From a checkpoint of a small mixture-of-experts model trained on Wikipedia.
Training: a variant of SOAP for the experts, 736M tokens, 5616 steps.
Below are experts of layer 4 (counted from 0) of a mixture-of-experts language model. Rows are named router (the router's row for the expert) and show model dimensions 0-111. Each number is 128 + 32 x the weight over its row's rms, rounded and kept within 0 to 255.
After each expert's rows: "gets" lists some tokens that make up at least twice as much of what it gets as of all text. This comes from a sample of Wikipedia text that the model never trained on. Tokens count by the router's weight.

# expert 70
router [179 112 145 152 113 121 118 147  95  86  90 159 149  64 141 113 162 149 124 144 169  96 127 107  92 134 126 181 133 116  98 170 132 122 133  82 136 178  61 188 112 107 125 142  98 136 141 132  65 157 149 158  81 151 129 118 129  91 113 155 134 158  93 124 173  85 116  84 129 143 136 136 138 150 159 162 121 136  53 135 101 147  55 121 143 128 123  90 137 139 212 141 152 150 115 121 149  76 111 148 186  97  93 155 146  58 121 145 107 103  71 111]
gets: "al", "2", " tr", " Tr", "om", "ion"

# expert 9
router [135  66 140 140 115 138 174 160 137 134 117 149 115 130  99 146  73 137 131 131  98 103 156 117 227  97  76 141 133  53 192  78 116 142 100 142 117 103 110 132 103 173 176 138 142 255 120 116 101 123 155 110  40 122 137 101 132 151 124 143 110 143 166 100 212 110 141 128 151 133 139 107 126 129 123 164 146 104  70 132  91 105 127 132 159 168 143 134 139 113  97 115 151 104 118 103  86 129 165 164 161 133 118 153 132 112 117 142 114 133  82 117]
gets: " in", "1", "9", "0", " out", " In"

# expert 59
router [129  67 132  97 128 119 115 130 124  98  95 148  78 149 138 147 138 105 136 118  85 102 152 178 104 139 134  76 124 166 189 218 137 110 125 144 122 151  52 136 116 145 136 169 154 106 112 140 177  61 114 122 218 129  60 120 129  98 122  87 110 141 140 168  59 105 111 106 155 115 142 153 129 130 152 159 123 143  38  87 143 117 110 111 190 129 125 117 163 106 194  72 156 122 124 108  97 130 116 142 170 106 170 113 124 115 136  57  84 143 143 132]
gets: " |", " he", " He", ";", " it", "ight"

# expert 76
router [125  96 120 127 130 173 120 104  50 147 136 153  89  66 121  98 119 115 133 145 138 129 130 146 166 120  91 166 120  93 174  93  95 195 134 112  50 142 137  56 124 126 147 121 127 139 147 133 122 138 122 135 121 124 110 132 128 135 117 148 118 121 129 161  62 133  99 108 129 166 147 102 115 123 122 158 105 126 104 123 142 122 161 125  98 136 228 121  53 123 141 119 117 110 148 170  88 174 136  81 108 159 113  99 110 110 134 113  94 161 175 114]
gets: " is", " was", "\n", " are", "on", "man"

# expert 58
router [106 132 130 131 165 147 107 146  91 173 125 152  98 133 172  76 130 100 130 111 124 161  85 123 178 123 110 167 128 106 168 143 131 152 123 164  98 143 148 183 112 158 208 112 127  89 118  84 131 148 100 116 206 137  66 125 143 130 148 120 140 160 148 120   0 123 125 229 107 143 128 111 106 140 112 112 113 181 131  67 129 135 146 131 139 124 102 138 182 101 194 106 111 130 149 130 129 116 144 108 129 121 106 120 116 140 181 153 143 121 167 123]
gets: "i", "ia", "ic", "is", "o", "4"

# expert 48
router [107  99 131 184 151 103 125 113 111 166 109 134 116 152 122 126  10 149 117 121 100 119 176 140  37 143 105 131 139  35 217 162 113 237 139 136 103 102 158 178 134 143 117  98 122  60 120 154 101 143 138 131 158 158 147 143 154 109 134 143 122 128 113 104 145 140 120 120 123 115 127 114 167 147  83 135 133 165 129  95 174 124 120 120 194 106 102 123 169 123 120 127 123 124 133 116 141 125 177 155 100 109 150 108 136 131 123  61 196 185 184 150]
gets: "s", "er", "ers", "a", "es", "son"

# expert 74
router [150 111 125 182 119 149 167  97 120 140 102 136 111 139 104 136 123 111 119 122 129 151  97 133 119 115 175 138 155 176  84  59 151 114 192 101 151 135 145 191 109 132 132 137 105 105 133 178  88 150  92 212 175 100 135 127 113 147 134 146 149 148 139 181 213  86 147 181 118 104 165 109 131 140 128 133 123 163  27  91 108 118 186 110 179 105 139 117 130 114 129  82 120 117 166 142 122 133 119 164 164 128 100 114 122  98 134 107 115  67 149 158]
gets: " the", " The", " I", "The", " Ch", " Th"

# expert 4
router [134 140  90 149 114 136  90 137  86 123 147  85 105 130  97 112  28 158 165 147 153 157  41 149  96 118 130 199 127 130  57 120 125 119 141  95 154 183 122 177 115 128 138 125  90 197 146  98  43  96 131 116 190 150 121 136 176 109 125 134 112 120 142 202 167 141 119  54 146 136  64 152 135 135 141 137 143 103 112 113 153 143  42 142  64  97 112 124  85  91 162 114 135 142 122 146  96 133 133 139 123 147 161  97 110 117 124 147  69 162  94 172]
gets: " ", " by", " H", " D", " V", " P"

# expert 16
router [111 151  96 159 138 119 124 133 112 164 103 139 143 102  88 133 139 141 120 130 153 130 126 135  97 102 152 165  97 140 149 164 126 145 125 144 109 129 125 111  86 163  98 105 129 123 125 191 142 107 110 141 134 160 145 136 133 140 136 145 138 118 127  70 110 140 103 120 150 137 117 147 165 131 166 122 108 128  59 161 103 109 168 142  89 110  79 119 100 126  44 105 174  84  97 167 134 163 148 155 138 117 129 125 116 143 149 172 165  81  41  94]
gets: "ed", " ", "al", "ated", "ity", "ted"

# expert 78
router [156 153 165 121 104 115  78 126 170  38 129 137 121 113 135 115  50 103 137 138 143 221  33 172 135 155 139 145 105 149 133  77 165 129 121 106 142 111 104  75 136 114 234 111 110 133 130 133 110 131 117 163 159 122 121 123 114 140 132 109 168 154  91  74 127 135 113  92 172 116 171 121 117  98 155 128 112 173  39 124 116 156 164 126 140 102  83 132 134 140 183 108 158 115 104 134 183 126 126 181 107 148 138  92 126 145 255 152 163 114 126 123]
gets: "1", "2", "os", " cont", "if", "ations"

# expert 71
router [133 185 105 127 135 127  88 155 129 140 122 119 130 152  87 100   1 130 139 110 120  98 132 107 102 147 129 172 108  82 192  85 153  95 118 104  73 111 124 103 187 162  99 153 138 130 165 127 144 142 201 156 104 124  86 130 123  96 137 130 119 103 128 124  74 132 115 156 107 189 120 138 147  91 138 116 143 135 195 117  97 105 137 136 131 102 180  96 140 114 108 102 101 105 112 149  69 163 134 111  78 136 138 164 153 138 145 157 129 114 172 137]
gets: " ", "y", "ed", "ing", " t", "=="

# expert 50
router [155 120 132 155 139 148  83 136 131 173 101 148 134 112 106  95  17 147 106 144 131 107 160 146 222 161 167  75 126   0 168 184 162 179 138 110 143 154 120  82 113 133 137 140 125 199 127 116 168 110 133 148 109 157 121 131 121  97 148  86 144  96 149 100 120 118 125 118 136  92 136 167 155 131 101 127 110 108 110 102 140 113 108 146 116 130 124 116 205 115 140  92 127 108 116  91 164  54 135  86  90 155 154 225 106 142  92 158 162 255  86 151]
gets: " of", "on", " was", " is", "ar", "in"

# expert 64
router [120  92 125 109 131 147 159 142 134 137 117 127 115  43 150 142 169  90 150 108 188  93  81 100 104  88  86  74 111  29  35 120 126  99 104 144  94 126 146  87 135 137 106 122 165 190 123 125 106 130  96 153 174 104  85 111 142 126 109  94 127 140 141 117 150 143 120  88 128 105 111 150 140  73 141 158 126 137 141 141 110 124 141 102  53 147 107 111 229 105 108 153 147 157 136 106 123 164 156 168 116 129  98  90 120 189 152 149 105  94  89 152]
gets: " a", "ing", "A", " A", "ri", "om"

# expert 28
router [156 151 131  95 135 138 130 168 140 118 123 148 105 130 169 128 189 107 114 151 127 158 132 165  97 160 157  99 102 100 176 159 132 118 105 117  97 105  52 191 101 162 145 129 149 160 125 159 134 123 122 102 176 141 143 122 156 154  78 147 130  98 117 159 142 133 146 114 106  96 137 145 121 123 118 143 153 129 167 168 125 119 169 136 142 116 212 132 234 130 133 129 160 158 143 130 117 124 109  86 115 132 104 179  71 113 134 134 157 136 176 149]
gets: " and", "m", "/", " or", "-", "d"

# expert 40
router [120 125 121 101 118 114 119 137 142  74 153 101 105 107  96 117   0 140 102 150 127  83 139 185  73 118 132 101 124 112 189 145 109 159 126 124  28 129 122  99 114 149 241 147 167 128 154 113 139 111 136  95 195 108  97 149 110 111 135 106 109 128 118 113  76 107 144 157 126 158 158 138 178  99 105 129 133 108 143 129 110 108  83 122 128 140 127 133 182 140  53 139 144 147 114 121  97 136 118 142 120 158 141 211 132 145 176 172 146 179 155 118]
gets: " D", "D", "d", " d", "8", "4"

# expert 66
router [112 122 118 167 113  98 122 144 137 129 107 107 124 148 102 142 109 119 108 102 104 115 107 166 145 140 142 118 114 101 195 117  99 152 123 163 133 126 173  72 156 177 143 120 130 102 146 146 119 137 100 122 159 111 159 143 145 127 105 134 181  98 171 184 184 161 114  82 129  18 106 123 111 120 133 115  99 106 201  66 136 113  77  62  91 154 151 107 197 166 111 146 145 130 129 166  74 168 166 108 159 127 128 132 135 150 115 123 178 114  24 173]
gets: " |", "==", " L", " T", "S", "C"

# expert 68
router [146 135  68 110  94 126 149 123  85 145 126 155 136  76 116  96 151 124 111 162 137 119 135 131 101 149 147  88 128  63  26 125 179  63 142 122 171 105 155  77 126 114 122 141 123 129 124 177 104 131 146 102 178 116   0 169 125 110 122 115 134 146 102 150  86 100 118 158 135 141 148  85 127 116 123 118 102 176 146 124 148 104 142 143  89 120 188 108  79 147 169  95 131 117 125  86  95 127 133 127 135 132 115 102 110  94 238 121 128  97 159 154]
gets: " the", " of", " The", "The", "y", "ary"

# expert 34
router [ 87  80 172 101 147  79 128 127  82 138 104 116 199 109 121 125  28 126 101 127  82 236 110 116 174  71 116  46 140 126 209 119 136  79  87  87 141 148 124 194 125  87 132 145 150 103 133 113 154 155 125 113 108 146 144 164 133  88 135 145 180 155 127 174  86 106 104 106 111  85 155 113 149 112 156 150 140 139 103 116 135 105 112 122  51 127 116 127 109 183 197 115 111 111 136  88 181 167  95 173  50  92 122 163 136 141 101 102 119  91 115 176]
gets: " |", ":", "°", ";", " film", "7"

# expert 62
router [140 134 141  97 168 156 119 123 129 162 145 177 110 136 153 111 161  97 155 135 150 131  68  80 147 138 128 107 143  85 188 178 136 106 130  96 126 106 129 200 157  98 104 125 122 207 107  84 124 157 105 149 138 144 134 149 151 114 136 150 125 126 127  86 124 125 146 163 121 132 118 131 124 154 138  99 103 141  81 125 158 134 156 147 107  77 130 135  56 120  98 160 115  94 126 116 102 148 140 155 127 128 153  84  93  93 155 177 104 147 124 133]
gets: " ", "es", "s", "y", "ies", "z"

# expert 57
router [175 132 170 150 117 130 148 123 122  67 115 113 150 164 165 157  51 163 112 150 141  90 121 162 225 180  71 147 127 169 111 160 134  54 124 141 142 152 114  95 139 127  45 154  80 123 119 136 108  86 135 121 173 129 126 111 129 114 114 141 144 111 155 123 109 135  96  97 165 149 163 107 113 131 100 134 117 117  96 142  64 106 178  88 110 102 170 103 206 144  83  78 139 127 137  74 134 121 128 149 176 114 102 129 131 106 120 148 147 155  68 169]
gets: ".", " the", " The", "The", " season", "and"

# expert 72
router [133  77 141 114 126 176 126 106 140 169 109 146  72 157 141 134   0 144 143 143  99 159 127 161  87 160 134 161 139 125  95  39 130 131 103 101  61 120  91 142 120 145 149  72 138 172 148 106 203 123 130 142  87 127  97 158 140 133 118 137 147 152 117 255  78  95 142 116 142 145  91 111 137 144 185 141 122 125  87 126 102 148 180  99 137 116 148 126 136 128  65 127 110 121 130 140 129 136  83 113 225 118 142 138  83 130  72 110 106 162  85 129]
gets: "\n", "o", ";", "it", " of", " end"

# expert 10
router [155 156 112 111 119 159 159 137 190 120 120 109  93 154 115 123 155 126 138 124  77 112 153 125 143 144 139 163 134 133 104 142 143  78 105 136 184 133   0  69 115 130 140 153 131 184 125 135  95 118 112 158 104 153 154 139 151 148 150 106 128 133 115  96 140 141 131  98 156 123 123 129 120 152 129 127 135 107  51 115 138 131 120 110 106 138 131 131 185 168 214 149 142 121 123  64 103 141 123 104 133 111 124 165 137  98 115 103  97 121 121 120]
gets: ".", "l", "'", " he", "c", " New"

# expert 37
router [142 146 146 159 139 153 115 139 128 106 119 141 121  86 147 102 119 133 111 113  99 115 123 130 235 122 108 179 128  76 218  94 193 136 136 112  93 125  88 199 145 150 143  92 143 142 156 147 110 131 126  91 199 150 159 125 136 148 119 140 167 102 107 196 128 144 134 255 116 144 121 117 124 112 153 124 108 133 115  94 105 115 129 121 131 134 255 118  74 150 204 105 111 160 141 105 121  95 132  97 100 151 105 112 145 211 125 131 152 105 182 123]
gets: " and", " was", " is", " were", " be", " been"

# expert 20
router [135  70 134 150 131 140 143 121 147 152 114 152 180  65 117 116  97 147 146 119 149 120  38 119 127 125   0 162 122  96 137 114 121  81  90 129 177 132  68 136 128 127 148 108 121 114 132 142 196  89 130 140  83 119 132 121 128  98 127 109 125 121 128 127 155 118 165 151  97  96 142 117 152 139 105 121 128 123 170  76 129 110 162 114  19 145 139 137 143 147 173 102 144 116 111 147 113 155 191 114 116 141 104 138 146 129 159 102 143 150 186 137]
gets: " of", "0", " at", "9", "8", "5"

# expert 29
router [117 122 127 185 129 141 163 134 104  96 101 119 171  75  80 107 134 112 121 137 147 129 155  79 132  84 146  83 126 156 143 196 125 177 128 186  96 125 145 241  90 128 112 128 142 134 108 161 233 129 180 138  89 157 126 152  88 114 177 134 116 116 141 173 163 155 121  66  76 115 179 143 141 167 130 112 112 135 178 160 115 145 181 141 128 154 163 101 124 108  40 129 128 146 114 113 121 106 162 105 110 135 138 140 138 156 140 147 163 119  39 132]
gets: " (", " S", " L", " R", " T", " from"